python train.py --n_layer=12 --d_model=192 --n_experts=80 --experts_per_token=2 --d_expert=128 --d_shared_expert=0 --activation="geglu" --moe_layers=[1, 2, 3, 4, 5, 6, 7, 8, 9, 10, 11] --router_score="softmax" --normalize_top_k=false --routed_scale=6.32 --balance_loss=0.00802 --balance_bias=false --router_z_loss=0.0001 --init_std_router=0.0255 --lr_router=0.00136 --n_head=6 --n_kv_head=6 --head_dim=32 --vocab_size=32000 --norm="rmsnorm" --norm_place="pre" --norm_eps=1e-05 --positions="rope" --rope_base=10000.0 --rope_fraction=1.0 --qk_norm=false --attn_scale=0.177 --tie_embeddings=true --parallel_block=false --init="uniform" --init_std_qkv=0.0269 --init_std_o=0.0 --init_std_up=0.0269 --init_std_down=0.0 --optimizer="muon_variant" --lr=0.00498 --lr_mult_down=2.0 --beta1=0.95 --lr_head=0.00724 --warmup_steps=200 --schedule="wsd" --decay_fraction=0.858 --decay_shape="linear" --final_lr_fraction=0.1 --batch_tokens=32768 --seq_len=1024 --doc_mask=true --train_tokens=340000000 --steps=10376 --dataset="wikipedia_en"
Below are experts of layer 9 (counted from 0) of a mixture-of-experts language model. Rows are named router (the router's row for the expert), gate (a neuron's input weights, with its number), up (a neuron's input weights, with its number) and show model dimensions 64-127. Each number is 128 + 32 x the weight over its row's rms, rounded and kept within 0 to 255. Numbers have three digits each.
Before each expert's rows: "mostly gets" lists some tokens that are sent to it at least half of the time. This comes from a sample of Wikipedia text that the model never trained on.

# expert 45
mostly gets: " lost", " scored", " kick", " off", " losing", " yards"
router:165085151133107129104137144050099160178096125170080134199148129086139123084083155151136077107127114165107145138094130123123107132080135152147140050120101110107137150162133129099120106135111143
gate0:117110070119147180142154161147092160178091094134146129113112142170107135126110112144136144150115100151162164058173150105157112159128085134115150112124079174108133135138122093090114108110141116
up0:118152093137153109102087178117117122101125144134144146118111106087102136140065116046119136111162161177121080178140119120163107121095166059075125126136138146139155185136194147125132161114142181
gate1:116086117101193122124075163136180120140149159156083140134150075163166168117074092156118135108151116115101106162129136151141072080191116165138151133117106103124158168107071132109092168140123110
up1:143172110154047179125177121172072138085124108139138121124085188112120105145192172130090090124093132110163119099115118126154153098085125149129109132116105178154096077137215085170159094130102147
gate2:093111141061113133151101117113117149130094110121090078207110095143161136154178149180116117102143092156115127113148195180123126086140129089118147139099071153134103079120216173179212172102155095
up2:191165147106135137072109114143139089082103134116172085166135092154178148097069179052162120101075088129151147135138155133120084159126112110108074124169142133159155167108093122043187135151185147
gate3:152102177141154125075141090109136149130068155091074100124085100131145071086128140145151148099182110148060108149100107102156102191143129124105107130129070117109158090138084164127095117134093159
up3:149160116158146102081118128162095146107075143147157132104128068189108159114062129187124163098087186138100121070114119114116137135163110091101121109091089119113122125180128181131134108128200113
gate4:146125155185144112147131086150125152174142051097102133104180155122101174138096161127154073123099163114191155132088097112124157176201135158155065110104125137145085102119122171120108143101111162
up4:148089162149103112132145139116104118159189100078100154181196144222152159136145097194097053106120120124162176097128093098085116153157149149129092094098191112159151101154095122068145185122139161
gate5:090138136133116129106142096122099095161138108074092162071164186154165126160158078114159048160149131103143099115158136135052071167147112103118143151091143135181171140083158146127099124088146133
up5:107144117114130184171147143138144070164125147119126146133131132125126098128152105124097166162137079166126112153178137158114106162149145141122155109165083151112116156122156168197127179096080177
gate6:114097119105161166104073133123132105179110153143243097182113131112143076139142121194142136157151180093184104106102084159123162168150103161158088143087103130081104082151119106127108185083117082
up6:146099112110108102117125132129143162113098145119138143103159151123098194135090153179117092171121125113153162166148123121121133102109111089169141203163095116128088113178107246121145123109144152
gate7:102132128121079108118106093158078103118089135118103117120160088119131144118211172122120194146168103136121146151149098106129151111184155111115134147112132122099159103169217119187074125126090135
up7:120095130152156067130192116124126139149140090129073177126021156136177089089085096111179107153089162153180099108072138158123109121115146134149159090147153137128122138139057114088143147107140122
gate8:096118096115133160068116129106171100133112128095121123092170070073062093146135145108126107061160122145104126124154118067177126130109128158130163187144143077159100113115095091128179140124168113
up8:131096096160154120076094134123180113121121142070173169090104162070119089137148124103181133099153105170095103097099111086118102082158106181062112140109088045087137090137125128139166126111162086
gate9:112074092024141130091074106131108149114177117175117133162100100135084170120176095120160109102086132105161126138080191136140084155100140120085180134095130121150102077054159195153157110112144115
up9:135156142121134090084174150177135133132119116117179141124168181127103147132098120099090131108130148100130069199157131127084178105129120084132130151144166142143122163209104061131095121101144164
gate10:155137077092153164126093123084108123139111106129151095080114081082112094121150141109131125095157130095143110115093102148102137189101186112130217078069129119106125155105127144171175155120101159
up10:130137083186099151069109154129041200109156158156174170156071185134137136130154137137214060106170131137102141132081100154100104108111110107156032138097157137103156162073107145155082143157112140
gate11:119118158094135203123114158123121104108096105109116114092178124111143122091135189114122143134095115153119093130108164131127148136183194133138089127089121157132147173035150127171080111109125136
up11:102091169066159168148145180115079127132121172137163114099156144115139223152117119056190129140088143177182162117100133169180152114154096151131140149150156191156131097136095130130056142102106125
gate12:130094141114156149110154130087083119079122083099128105127082084164116185116147181109127168121087109167161095106149101146128118137092204120118085105145160164157127163112149115167134134075129126
up12:145103157108149102112152100096090130105088047122104112082083115173116208147159193128133159116170116155163120157148118102161146151124238071137100099134133185140184159054117147165186100101123114
gate13:114091112138222110129125140169194137153150187168151098147080162103096155165085132152099118118158061124174174177112114123173109076153179146116093094144162078152131164092093149128145154118141143
up13:139158142106062097102148130131084105119145102158105137165186078120214095118165104091130147173105173161085087035181174141091132156142102166132134113116132156107113107131144160132071126098141075
gate14:090196131145177094104106094103136134166118132155139115082153142097089092097121092140097119156078143131160173136124136091182148107149146078111089081145096108154155111114146121136144122119124117
up14:120200094143121142133112126104133133154114135178099189138075105108113131139092105172087098057206123126227123122144147112179133125201074180109104104153125144116125142069066194105071122094139144
gate15:117094121139129126143109128089098140146116124113135180126115065155128150145141142106171119073120129141111103145175126136154087123131129065135124163187151135141119149184074150124147071077121154
up15:114140132118147097169107137089118133170104078128060194169125066129085065141141116083132115119121086126159107119118102119142105149135123060176075101100156142090109167172109120111145111152160151
gate16:197142134108145175107098122155103119162202158184149167144162137109167119089160162132115050160082148141091157134086142129100136162052151119136170116147124168113140172129123070173161111074102138
up16:164085143197086121138096110168173112158174097115144097164083132130101065147140166100100101108160148150085137081140148122082122104107108065110126111169139110192162098125099095125112158111137113
gate17:115192163128117141138121124114209133163116109217151102113120089068120144127072045132101100124191134159125106128152083105173097097140105103119089120133110115158154204159114111142127147142167100
up17:137118112158111100103149110132079138141162098063070166149120180172131132160175167117057144147117151120138162122115146123085174159150074176095168108117131122118131112128153091154126103118137144
gate18:147129154117122199104164078098106126140129142091142123116166118038149141095168058130149104096096095191044135098134097136111159203128131126123107132112161059125162140173207177099104163185070099
up18:166125144186123117179122139129113211113155130119099144130144092111163172114113113118117118144074084119104161136071107115163116155140062165140103127082224159110181081099105137186134130145124095
gate19:151083096167150131068103129051087170091106132123063115163122113109197142144134107132109121162079107106128152104086122142139108148130121125165132116111127161107145129170163115139132146126140111
up19:166043157158130131167130083087122123168159121151160163137165168104157083097179163116126180077126096078135124110104154136114111130141107152191142057125124173141093043140122105110081121105081117
gate20:102094182140049173184125154156159116209163156177149145128166200167165115075052109174118123098130120118059167122083120101147101129166153134137165110104126108162182171139094131138112113092085125
up20:110133106137140131135125142073076130163098090106137111111161124150065152145132128118118192075157118149068113130101113144096145058124138095178139127099084164131130121128135146136164095041057070
gate21:103080133081117131140110062075125127134141061114095124149145106094145075087097175156185127128104097074079111127133107157146133127146077093123177124099107144164148094181138081173113167149151120
up21:108069112091151164159140117095110104091146099143136083132145111147198105101088174112204138147097127086066151086102128145155103101136096108162138107118105158112158133178176056182086130124124165
gate22:101170187169123097149175144183114157113111103120094119117170116135058128077102169131106120109148127085130130137141199103143142163174245148164112164141126112119123065173133146170154092116112111
up22:142209172183124174151130171131162105103098084122125107115132082118126123066117108152109075137117180129149130187131137100107158196103187142118127154092117119132095107103196086140184093144165088
gate23:144155095173130136110159175089129164108128115130154179134194119144112160139158120129145142126110165112172179099140116128139086097070117165147125067128156081112127132062115157096111147161147113
up23:101112081135103157129156154076099191127137143151161172094209080149113173138154148112144125153089141097154177095134137148162059124067093155176123133152153114146131150060139140120112171213143098
gate24:128140096071185162104130159131102114130139118100184134178128114126128091152104085105126140101160210149111090085120096113108114141166146091098134138063066096125115168153065169149072146087165113
up24:113109109173091140148133060119099089066103147131089121132204123004104111115164111124138129198118154098164094143099136113134135123083121111166151131148108098074109127160162137168153186131151095
gate25:110131089099114116120131164103114212157133130138091151145196094106118101121105138145139145098155175072190150144071167093098129090151078168131058156140131152133105160110106142087096122152134134
up25:159169092098090193078101177132115123124125078088103160071139089134119137145117149135112080078122083125190130046085172130112137128127115148155126085130116166117110110109083094118156097120185128
gate26:119135165127164058066108165102130120152157156153122139153129123164124122154154118161126117139103141130132133145089077072111117128175096182158070143103188157123118118129134120193070094178163065
up26:064115103133089145082136172170090171144154163148165121114155109144108133130139147154094139137218148128105084157164140100084119120151105137143119173093139128080108155143107143134131078120101130
gate27:173174157159122057195114123138119130188146117142086155085092114088157167207078117163107136150095121122160129104093121121127104104205138133130137108094101136105110158086112130116133142087194098
up27:148165113116082092158063093117121133164084160095157155074048103146162123210101150131162166159088128138140098122108141087155082151148139172114123143069128131095109136114144140127146124123146049
gate28:174103104155140182126090142159181107112089144157133104115115183097124187144097080077137148104207137154121148139093096121151144127130109150113115127078122178126199159152115131133106104137172152
up28:124096103087124092120145108142169192170123100180147096094125198133091105163134154092151146126153128109139183140093105124084112208105108155146124127127128156161106144111122095093082082119108177
gate29:134104096109129188171086197155105144090145177111156111106203094146104154155136126166081108180110134156148082120140163098134132147183111124147142136150148172135132153121122087069135122094138153
up29:117124106123099135142093137082093168175115145119136084184147114132127120111141128125163085140108092085122146090163149170125129076105110095085118137095130116142139109165150133141149165128111111
gate30:131126128177094133128112092153120134127119050157154151195053092127109115117177141162131119090138182114146085198123107109135111069212133147149190111142079131112108123176154098157152133119185185
up30:119117132129096110121132105162126116107114088129134162138098128125114119136161143132099109085119133105148093168117133126125094039157119132130175121157109178164163142173175075131120096154190132
gate31:191109098096127117158116127161128123113142135162125104119166101092126131131173141129114143133121125129103152134110136181094127099093182105121106123127174202132110102187143163102134129102114192
up31:105087089093121146088100078140172127118156121097126113136116149167182146129071161140128179107107071046121193153143106112133139156158137145104136176113176074116102128123137107115129104100188074

# expert 79
mostly gets: "==", "uborder", "Plot", "===", "===="
router:140190193088145162118175159083176158118163072108081112174126178120147124128121151194103084141156057189105183157125184162157110106125116150202175121153113105137110152183114120080148153096145121
gate0:124107143086111136126100150093135128119083175079092080160124144115132121116125149152139068128145107135119118130125168097110155113107145098085130084194065114117177126126087122073140142162055012
up0:123142170123159136139197107162150134132099109178114174077143141147109153127137093087117187183055150109108133179155117127140137151151113153082087186068143138174096110078156115122093090125155222
gate1:104123106110080182101117109135125094071132058082051091152109155172094187151118133089146177167165158148108100116181154119148104138027131160122110138124182082169173099135107099087094110166145112
up1:109087148118144132087173115137100151145112168090149177140166093120066166095127087079143115114124111058120104083109144110144198101146179112190129147102128154124076077129182093085141134128088123
gate2:136125141143129152147147112130203162108130210108049113163108140140137161087111108114187170141105133148091076115133113138155087102145162156193102126146124044034069159101151154110135137101174107
up2:140138143023157086066150121150095095143115043136107079131104148123153104127140091138096089123162135108132171172148159140102114107116077123115107129174136170128201081140125084164117100126121143
gate3:088135188135130149086112065137110143160128083117179110124145093126070175132168169131153138114188107124137106128146084083179145147113123149182181161153132124138150122181161100143124055085128118
up3:123122162113112133095130078177122096182108031128177088137165142187130116151136216141116116144167152120152104117131141144123139108135087133189153159119179100109169112210165152094108147096146033
gate4:118162103114138146144088089116136124145119083118100150125121150108101106164169105158072095141118069133181126090141177167108092123112142095104205097127119116106117116127208136123096123123108147
up4:136144135174119146150113149155181154085105124102116147080126155135125157159210074137005179107124138126135120164088092132176064142083092123129195154159118039084098120144130148134109108101122176
gate5:121160105112082133128105107152133193068137139133079072145135065111128098092138155055141143098137131139121109094130129133115107157136098117130113130091141123100107168125126141166181136111205171
up5:130133142130121138139084130135093154111132104162071128142212108091065128137114143143100135148180172157120122126135161133108169115068141111125146107195153132154107101126126109232122132125157154
gate6:117119109144109105158124154110150157175173163131131131075111145066065116127146117148175111206187093090084118068196162162095110103161101123128113139159069158139126181148102149146128100064114130
up6:101129095111111131128126164108138130122136122115124179067133170165131152140090157145106076181147125177147119130156157100088139114143058130107138127101082081127134148114111138096119120065104155
gate7:102149087102148131155197105113147134097126116149078145205196113174199119125131125123110142078109099174071147095107080084177089122147182145109142107126078165118109220145095163145125094151130110
up7:148163123142118151215136118074145130153239104111159134153140133127136058133111095132156160122139134164034091192113135074153087103143147089093127052119106090179143176152128072151102069113094120
gate8:153164132173110093115152134041166216180111144079138147029111129133098150192154129094153080161136165171085146087116100142126158205120138170136098109138140110071098166098120097122194115134143158
up8:124180088141105180140143077086191119102192125079144122133156107146107166161120124066119077129135144145031162073104115121130153102131093137181149120122157114119096150093086119099177138067153136
gate9:115156137143196131066134146109143093122133182105116084157110127114091178096115162163124174152091152093162146114113106165111116152120112115122105067147144090142078159105148177122089136079126098
up9:195061161062118135195117117136141125142135095144112134140205145158171084112137151111120118080127177147109129159161137149160165138128103141150129169124098124145117101162111141161125124135118184
gate10:131147115133104085131234089120133176147109109101169071117134114084140187076112145132137145071139124119065150134143090166130110132140163108163101148190112078134127047202074117141090102131075162
up10:141129178076123156145044137115159069151128111149098124156151132197118115072088153157148168191127124117178129196134110145100118167102086118066149136071141193135134215108135167191116133146150154
gate11:140139071179149116127091136112044148157114119127138098155227124128114129096154086087171149113039089124096140120131083097084183108143116159108116087098135096158112162078083150119092128159119160
up11:099048185132163101123084102146149124155132146181120152119047138127141055139182160146073148132165161107144108120152107134091111138135164150123126132134076112116113134157128142159125148066148130
gate12:105160107155094132143113136203153104144104128115117162090146131100099082132162153103146130111145169109109114090090133133151095051109109109111111164078163198092086089158125105167147155090162077
up12:108115152199161126091085151158114131172158181159152150100094083117102111050068116096111082116096111070126129153097053144125133139093118119157142151139158123168131157122129080118101171127095078
gate13:135133104099174108156114095140067181071158106128061145126082126137136114066133181112197099168118086108066098141156178098079092160097124073148082172143131063161186077133138120120118111115131137
up13:155122144133121118099095181136133123187157141128175136105146132118142118164105113136095136136119145153125150107144117172115146132132112132082179130125113141106046098062137131141139151137128132
gate14:148073132172147107164113083150187129112069107106168168083255113166178097139140122154204097067123061101123122099136133109161105095102115140144115036120156164164139106112158169113094108106089128
up14:185158125098082124102142159142085147143104184122110089108103104106129174094108149085061127161185207140102102131153075128106152119137119112145140200163147137070148167137088060107175109124148119
gate15:135150117099135138148103160103095147121143103129120061073119083163120146141111140164100116114101090101145117119141143161146178209136063119126055157118101131168156105186121114083167152078158163
up15:117113149146151109158123129170144207173088158089134100113142128137183127076110109103197117162188095161070126177110085114119139166159105123096104122116161137103158155053073192144131079128121135
gate16:179146163106116096077143155132145168100170089079122122180094101131126085076104108088118108110136093123106110124077183126091159076116143131131184110166161170136086191126158128148143101118093147
up16:115145094203099142087131115124116150205127133098142169153085124092109167119094188101109094136160102027117149128110158098099120137161073107109107203094149125154099067112116142087148111062151155
gate17:127153160093069154112199163145140157148106194148088118134133157127114085072152169130108073081179136119107085104100183106136140105142099109122133177131070135182117135164136133174136137180121132
up17:091119155155103129142130134134122072085110168137097147129117153102112121141100096130129138091169125158143114082093151109141135152146095111144156139122109182124122161110137117135141139165129118
gate18:137101141136162165123125157108098126152131117089130154155112098177219123121143118102155110207097129103112105152113118162130180133147118088132065112104106158165153172115170169148126140103147170
up18:158154160142131152128124122080130109105120095157153098085152151043086133146131146162093131060126129134126145100155066151115145152123161170118182137144191106131103111113159137018138080123110132
gate19:127110137145110095112081139083131149145155124124178122102126089084071123131107079151132122070139197128117166174113133123156055156129171173157110152194144105092182080103175064108176098142109127
up19:103140090142161106147154144133164104095165123128125158156145113182181105155134124117064126131137088082158120099109166157110191081126092081162234128086140123130082166144139100129160136113106143
gate20:135139133044176107122125108125184210167130116140153179139142132110147158136099140153236123133168125139074124137162118164116083134137130117130181140182108175152108106121166092105143125190080075
up20:122128086152068167058139125137137088160118182136137129155156160099091151184155132126093107127144138077109120152118128098090140116087052111104113144091129100127131112145157149117132147081152103
gate21:132112103162103153146184117158115146096143134128104123135152143118127092158153138076138146133045130227116057139138096125110114160109135105124136089070131091118101169167154212118159140127142155
up21:142112193109142124112147140137130099163119101128133153092083113104068096112086152129081093166150114110125110104159156122138099135204096133117179096157088188124146090090154087120141128106087126
gate22:174156078143153085118118129100073113133114169100130124122070112148087150157075096070135063124118128083208134110163141118080138124199109109178151115132120087171138130153109168158071137142120151
up22:141146070151110111167148134136125122124153151082151180110125171110142147133174150084101121122153090128130169094118184115145162117133133111103139196140134067187117058170124126177126152160153144
gate23:113137095068098150152078116061124148149135086125109118167112039123123148142144094055129134091135097135102145163136182156192135113110143156149185125109166176119141136138074097127163121108141104
up23:098174110060085129153131122065072139136111099131098121179080026143123145117094111084157116098131093152102164166134156096160109126111120159149168122105164157145169141098099090159138095091153142
gate24:128093163141181155164077115131187094138087151135129135094168155140109125113129125145098061178105112178133158112135139160144094089083122141104111101089198156078081081127106061057093161157088081
up24:159154126099161163170109111148135094135096170149143165073194130137123101136141089095110078151145144147123180123156200127126058100086140166132114114113162118076049114073141118128122132133075101
gate25:085102191203097139185097100171113186091088160127145144127138136106146107130139170140126180162116138098172139211106130099134121133130139168133127088100139097148201122123116097105091111128132150
up25:131075166134111140099087083124138124100112155142143144141203146148142097163153117136099092089143188155121116140146124068142143141138085073148178149144111160125106150160149154109122111155186137
gate26:106112180117150172103116136122116131119045134135132090116173074063037107130147148237119132164163100057116112160161132081138126117127187108111129119075108119054102140131101159096134128152079129
up26:096136127052122102108166155098102123141102101152106159113090151165182137131147134115084187095082156126165124121128084153138072125165141154103102116177084126171189148165076157085125140165167116
gate27:135051116126064098156087129149095140140133154147120153116134138062099140130138212099168180066020132154113106148096126120169112165139136147138141106122137118086109133147083189161065115174156150
up27:140124135128196158171135127150067163095086173174152141092181170062087116167133058131135165147077165181171134149142155115112187103126114081152135112095120086087146077156103156115090114119093117
gate28:106172103129163135211108080122082128101132152136160095160130138128173147133121105090125138158079073098156071160157097096151127140146195163101066099186116163129166097118124117092114170121161137
up28:145103090146124115182159093147113139109099102115161084100144131152171193088128104139127050112125140166127121106157140122135120143122083083168074136163139135073131082169170132137150147174194130
gate29:097132105129187116155084174114128082150140149135144150155097120147167096125091115139142161131161144166058125137161060092193168137122090190090098131113115128106137147149116129055123160116131146
up29:136086127143148117134137121160139139107116156109137146146229131175194146099183149129203107080071121117073119122121181185126127147124143152093134146115134117161165148136128126144095149110093081
gate30:102049159123120139133082156118130108131147114096104123172140076097123120161095141126118058098136168139148135098143120156092143177121107136108103162126103133107159171174147184126135129163127118
up30:104128056120132130095106125139123109133140134105099119159134179168117118124096146112090102076140144141112150106131183180100162141111133113142107136124135168125188207202115142076097151171087101
gate31:137107129118121118148163126116114161137102121138108124150101096121133170125161112099132132076049091150179068121119124155124097182116132142131122133100152095139104178207058163157098152128147106
up31:139144094117128161148142121146165150105164127143096080171140084105123137114124165131147080044180128179180092152139116079151175119120119084131123094164137153101103142084120098129116160192128114

# expert 51
mostly gets: " water", " summer", " education", " food", " hospital", " land"
router:152125141116080146090130110083148151113117082180110121171155129112165117149085129146105088151141146149125173130151163149087119105067079194151179109124078073106130111161165128120102136052163105
gate0:076099095189141091120127121117138140110102083147111152102148142149112105105152147077119137157098150184167104162191117095142112119136094157138092153110179146198124129095129093159060135110101077
up0:148091149163117161193144127105101092125119152100132128181164196204162171164100122128080115117097115057122108068094111129077117112117106126164137122139090088075143104165105150095182111096155129
gate1:098121124163124144094169093111127157143127168082160112098093164122122101119144104117130156094176142108126103092161091098142115165132139106085196120125173101150078165054143117168061122134157093
up1:071084137101135156111059116135119100131117130177111176088156138126092125149170121150111112132147094141129124148113176124129141091137115169168039122062090128062172087127146123129147160086069069
gate2:162146184147160104161166073177109116148186124083189175166052107152091103117178113137110102166131146119203186138148154102137147137129136116099131133134122171143102120169130147110116144171201102
up2:137103118112105120093141108070074089155175107097134130172088130155119092064138083114056102154179117145139152173132152093090146060116107116185134107213156164115122079119147168171148147093191124
gate3:129120133137176108131077172081110152091161056127125122136110114204133195131115102131126144100108144105139158130147136148150148177128138143178192112144126099131092131129126114130035155092141122
up3:145142077155136085137070170094100115104116059137122167135112112146123157118120089120151146129117109121117155130147155157162107167111121086127181128151160107145086161089110135127055186117069140
gate4:158109111153109177151096101103086096137158123189130104135084122106115164127191150158149144127141143140093118160107106130111124112082077090140163172110165193102104213171115143111125181128131110
up4:091149115053175135062153152059138128119083143085123170127141143169096124104130083101086098114148148139135132103178140134116117162122163140139128135127088087120130095105151119150109085112117110
gate5:185095119111130149210129147149118106123108128117118134144099123111150133087099092159089123135143099131111108128109202125115136145130119146194187167122140116082152191114088215164097099125148184
up5:093116170070163092078113098134132091135158153100115054156100156142171106173151137113158176132131155174121124055138083124177149099135185130118144116129126201147126140148141058064216118126130107
gate6:113160113074145132101145115122122090130118150099151133150142159104155097104138091135052163142092151140168138159131125148177080197084101132166145138133126160215106128115174098133145165076136104
up6:139153130105108155137099156117138041082103140119137188154115125099156076098119065153131150099158126098133137161120078140212120153084089098172145116108181083202147145181132113103159118112148085
gate7:137104150079159162131131119150174127129085167162072079151065089145142092148147124135092140137127095137149116204189124172168114148037106151161141119145081062152197148132092189155140127127099215
up7:137074152131141093159130159168160090169113137129054097104093080088155120176133132155082149163126109133133145159125100165133116143082160133128161145093067068163117121103120170127175149078117205
gate8:111110146182096124184110092119132093139146146116121184126117106110157069082074120123121121157139119111120159185128123127146102104102126123169140121149190142097106149133105118156201144131137074
up8:164170071112151115160104131196109091144163128150144147186103183160145100115167135145143100083115170093121119152110171084116107164126189158110109094129110115090110112112161132125147141094101121
gate9:115186060104135204094138163163123117072173137144194135185169155162070068078106112168104079140137080147158097176101096190120134153159082127100145140148136138131184117148125139101186078160176122
up9:111171099085163158157127154086109105071152143113163126126143163184097041041121092175092131108117104114074164125098141204136128132181091131132128106119138135075162118173067118104155094155139073
gate10:146088106186098174147079061139129127129117149130125152119148105106086119083127142172095083190165122076171178120127164177102111151136080104116156126126151140108101109130144150104173188145088163
up10:123164168080161127146135137082123146131188116156130090194113160128115130141142125116129112077092140184101044180118134138146095117123151106143086135143090103146099154119138163159144061132165077
gate11:124163171160119182127143095135108154122099081153081153076206151085130136109101105143154028123119157251140121131137132168084133143101108114103181107118143185098173118106134111145128085114121175
up11:163121116116161075079154147119187102121151126121150098147070114135135121147143111132105229174149109057106152114137093146132142127113156176172066153118185072165120119175152156119159167063136108
gate12:114149161178115184106149161160117101096144161126136156120115133158101094121042100104087112104126125121117128134146125131111105107098084140109187120153179178084157093115148223090189108110103150
up12:129127146187118152095127241128097157131167096137109152130177188159092162128112114130100117128204126160126143125093150150111083136062149118125126138091178064124165087069171178129164097135105147
gate13:163137086132081066140103144136122104164114082103139152141066157176123139119118152118136148113158097117162130151119178177156129160133147047066172130118179150171134166169080138108112113103103187
up13:095117134142155123169133126143140142099151119128176053092120144118116134148109124134186123156127103137178169126106107164081156116081102135122181085208113119138127108169162140165140139161179028
gate14:111128129144147143160141147073162140145127133148126170128077058108168131094138140124182124080174127125080118109132147173162127111136077159156146072070113129048114128119112115164078097137102111
up14:104123107150136181137127104089122086130180137106097185152083075111108122101121138111145098126182119114168122072125172155173130129162117138120184120063136129054113057113155114129086101133113084
gate15:128188157170128091187085144118084106115117093162133129123123134164121080174220166165120106131101166145145137136076145113136106086110122108130075144152160151142081155091094172113154173130133127
up15:118170151106098105136154162105130165112094160130116131096150126140170117094194165117129125107128118142083123146115163102179092161172062145072102127080148159104116157124107176170134115093138106
gate16:112120148188145132155137109085097081153137154121136101112130105110161125138106123099169149205098118108111140147144104109104122109155144120116113149072134081123090098168178127148128145089099102
up16:104131107146181162157151143119133137146132156114075090157097157132141170132138163088132141148173139140044112108119097107169109162117097112155133144175188098086099163124153128187143096131116077
gate17:108170179130119097080085176051110168129126137123110087109201065108076176070132138154109147149101113107143137162083122176171116135142154103130078100085124100132148150129119142196145138139149112
up17:163137135126125108167106230169097148175082089113106146145090131169183084063122108131143130076168117152077145120086113127193155129195074150153099148137140083119105090162068125112126126143153131
gate18:146124204171115129145151116175126105062124149116117104138135144165155119164140137152179147144172133151179122168078163096123105139147091125120136117055077092139104111128139162131087069142138107
up18:104100123066141134123128108089092133163115142125165154118142151152053143143045172139128121119142104151101130053132108154129147163156168100144125141144163154090144117124076123057149155121099174
gate19:124085108095100113131166118092142116066130166108235181113177140064125104164098137110175115154109093171152122113139104094131101089186115105087143082122121165142157102147157151139175131146107153
up19:155151095088121082162110046130134130132156121142081089172138114141125161121134129163124164154167044100117119173144081127100132115107126125154142112103125171173107093136155125135095077122107102
gate20:146123113120112175091118056139066132120121187166108143074172174112210113145162161092120069144160141087125161160118125175151106143097101067167072146192154136168123157107139100145108114179150143
up20:100114188130115131093130169174149103127123109106141138097136087169149109110130117105136116133138104152107163136096128119091173088126120086120173128185108115134127110114132121127159140154105217
gate21:148143130127150151146105129162072151110165071170136120090144062133184076115054102143160134122147123120107184081145079123096149112096137163195186079123130046133122179167147097137159103107103065
up21:114095110091157117138076135153132119124118078155130158194127080146102146062091063174163110116115122097096104168145118145140137167133137113153194125091103112129125112190150085181121137065103105
gate22:131087096101165199143142141073180139142174046189055119169112138138164146199164161120090101158126127101114097074075148124076139116098150158130168122089180121095108154112151163015108109124138099
up22:113117074157126188132128129091127125138103054147108117170084145122181116180158177121119097162107143135141164073134139150131127084112130139132150119103196162077086180139108160007132161145131110
gate23:138103092123136082154130171121129138105172070120069124117154103168139093165102128063156105153133142088142142069100066115140130111126099125147123133159132176146103132115144074098191141118146128
up23:101120153126168184141155104127087114119095119126178174171059134119062155105123129167175164067159103165088122120121171083119133120170170111082147103099124106117075175167146143097103173139117153
gate24:091122195146123112096186054073116104136107113116120145136091097101110102155163106111120088049116130101183113098172141140120116159152125090115162115110210135149141106085119093110175113104138109
up24:097173152121178071112175121184143161159114113177110120089135120143184129133117146117147114122160075117138095149144181128159150114075087102158107116137156157128160106110139111142175136138129140
gate25:116111175097111066147126064165077156079101108108129157211159139136118116113162085136126122158176153123134171181075143128127145120119109119144158094143136082122125084167139125109136157143136149
up25:152115145108092077140128104182065156108094165119117148158154101166108169142163080112112135155119144122116162202122152123156125071132107116179231064093167112118111123122097163108122118131122114
gate26:135146179142152100209128144146112172089152186114105115054137094152106113128163080125144154142081066118092154097177115102200114122115095122127099103091128082122159161082136171169178145165182109
up26:073131098111103141120133150139149133070128129111110106079158108155168128064191184116102098099118097079119128096171102106104101101118109121106132130127121071118133091135082113148124118214172090
gate27:138185126156092144136152102116171188099148132140184076118167171083109077114143139123097134193069144128137090134136093170115136112130123157127163132141068145119157070128066150099178088170117057
up27:137067089153137134111137149117054133116106130108077074155115141103129118107173142109084163147136204060137127097142159077143168150112129071160160136137104123137093144110159171145169138162161140
gate28:102134099134139153130154186150123139159154122105135106165093101128181020165072123147140090115116121136155093069095152168126157138171089129077139113119111129142131138085173164102205137208063090
up28:149130040114070151131098141130119076107219170096149134130138087094123057174073069131124145151121131089140132072089135155115130165168099117050157091113157103112092122116127153149142101147100170
gate29:157122121159111095108165137133137112101132111132136148108090098108137100165083164135037105119149108109070090088119085112137106099097071044106137125131136152111133162111100130107120079113136167
up29:097075112178090140118105132136078080090190149156180143136108153101145122161113138160167064066127181142154204120134124101142129159046095099139119142160107137143113127147088129165092134128094094
gate30:145148102097095134098117047153160118182108117159157180099170135130116099170104130106153164167118135124135184094107113143107150074121154101127158165190100096114109124188089095114166125095147176
up30:114131140152157164136123152114106137120145163128121117140087098131177119097129114110110122115109104133113086129132128138127127204116118142113071126075136190090137218166157160125066149114153078
gate31:133110171149134117049145139144093100103137085155154106168111089097108166104126114167104111112183088126103165110091093097121139113104142131113180119104149100145190143087172138176166140127154156
up31:125103186143144134057119145157071054098159079150111123100142095081089127091074134124162110121171113130089191071070122104141147143125131133111160108100119150155160120102115150150138194166165156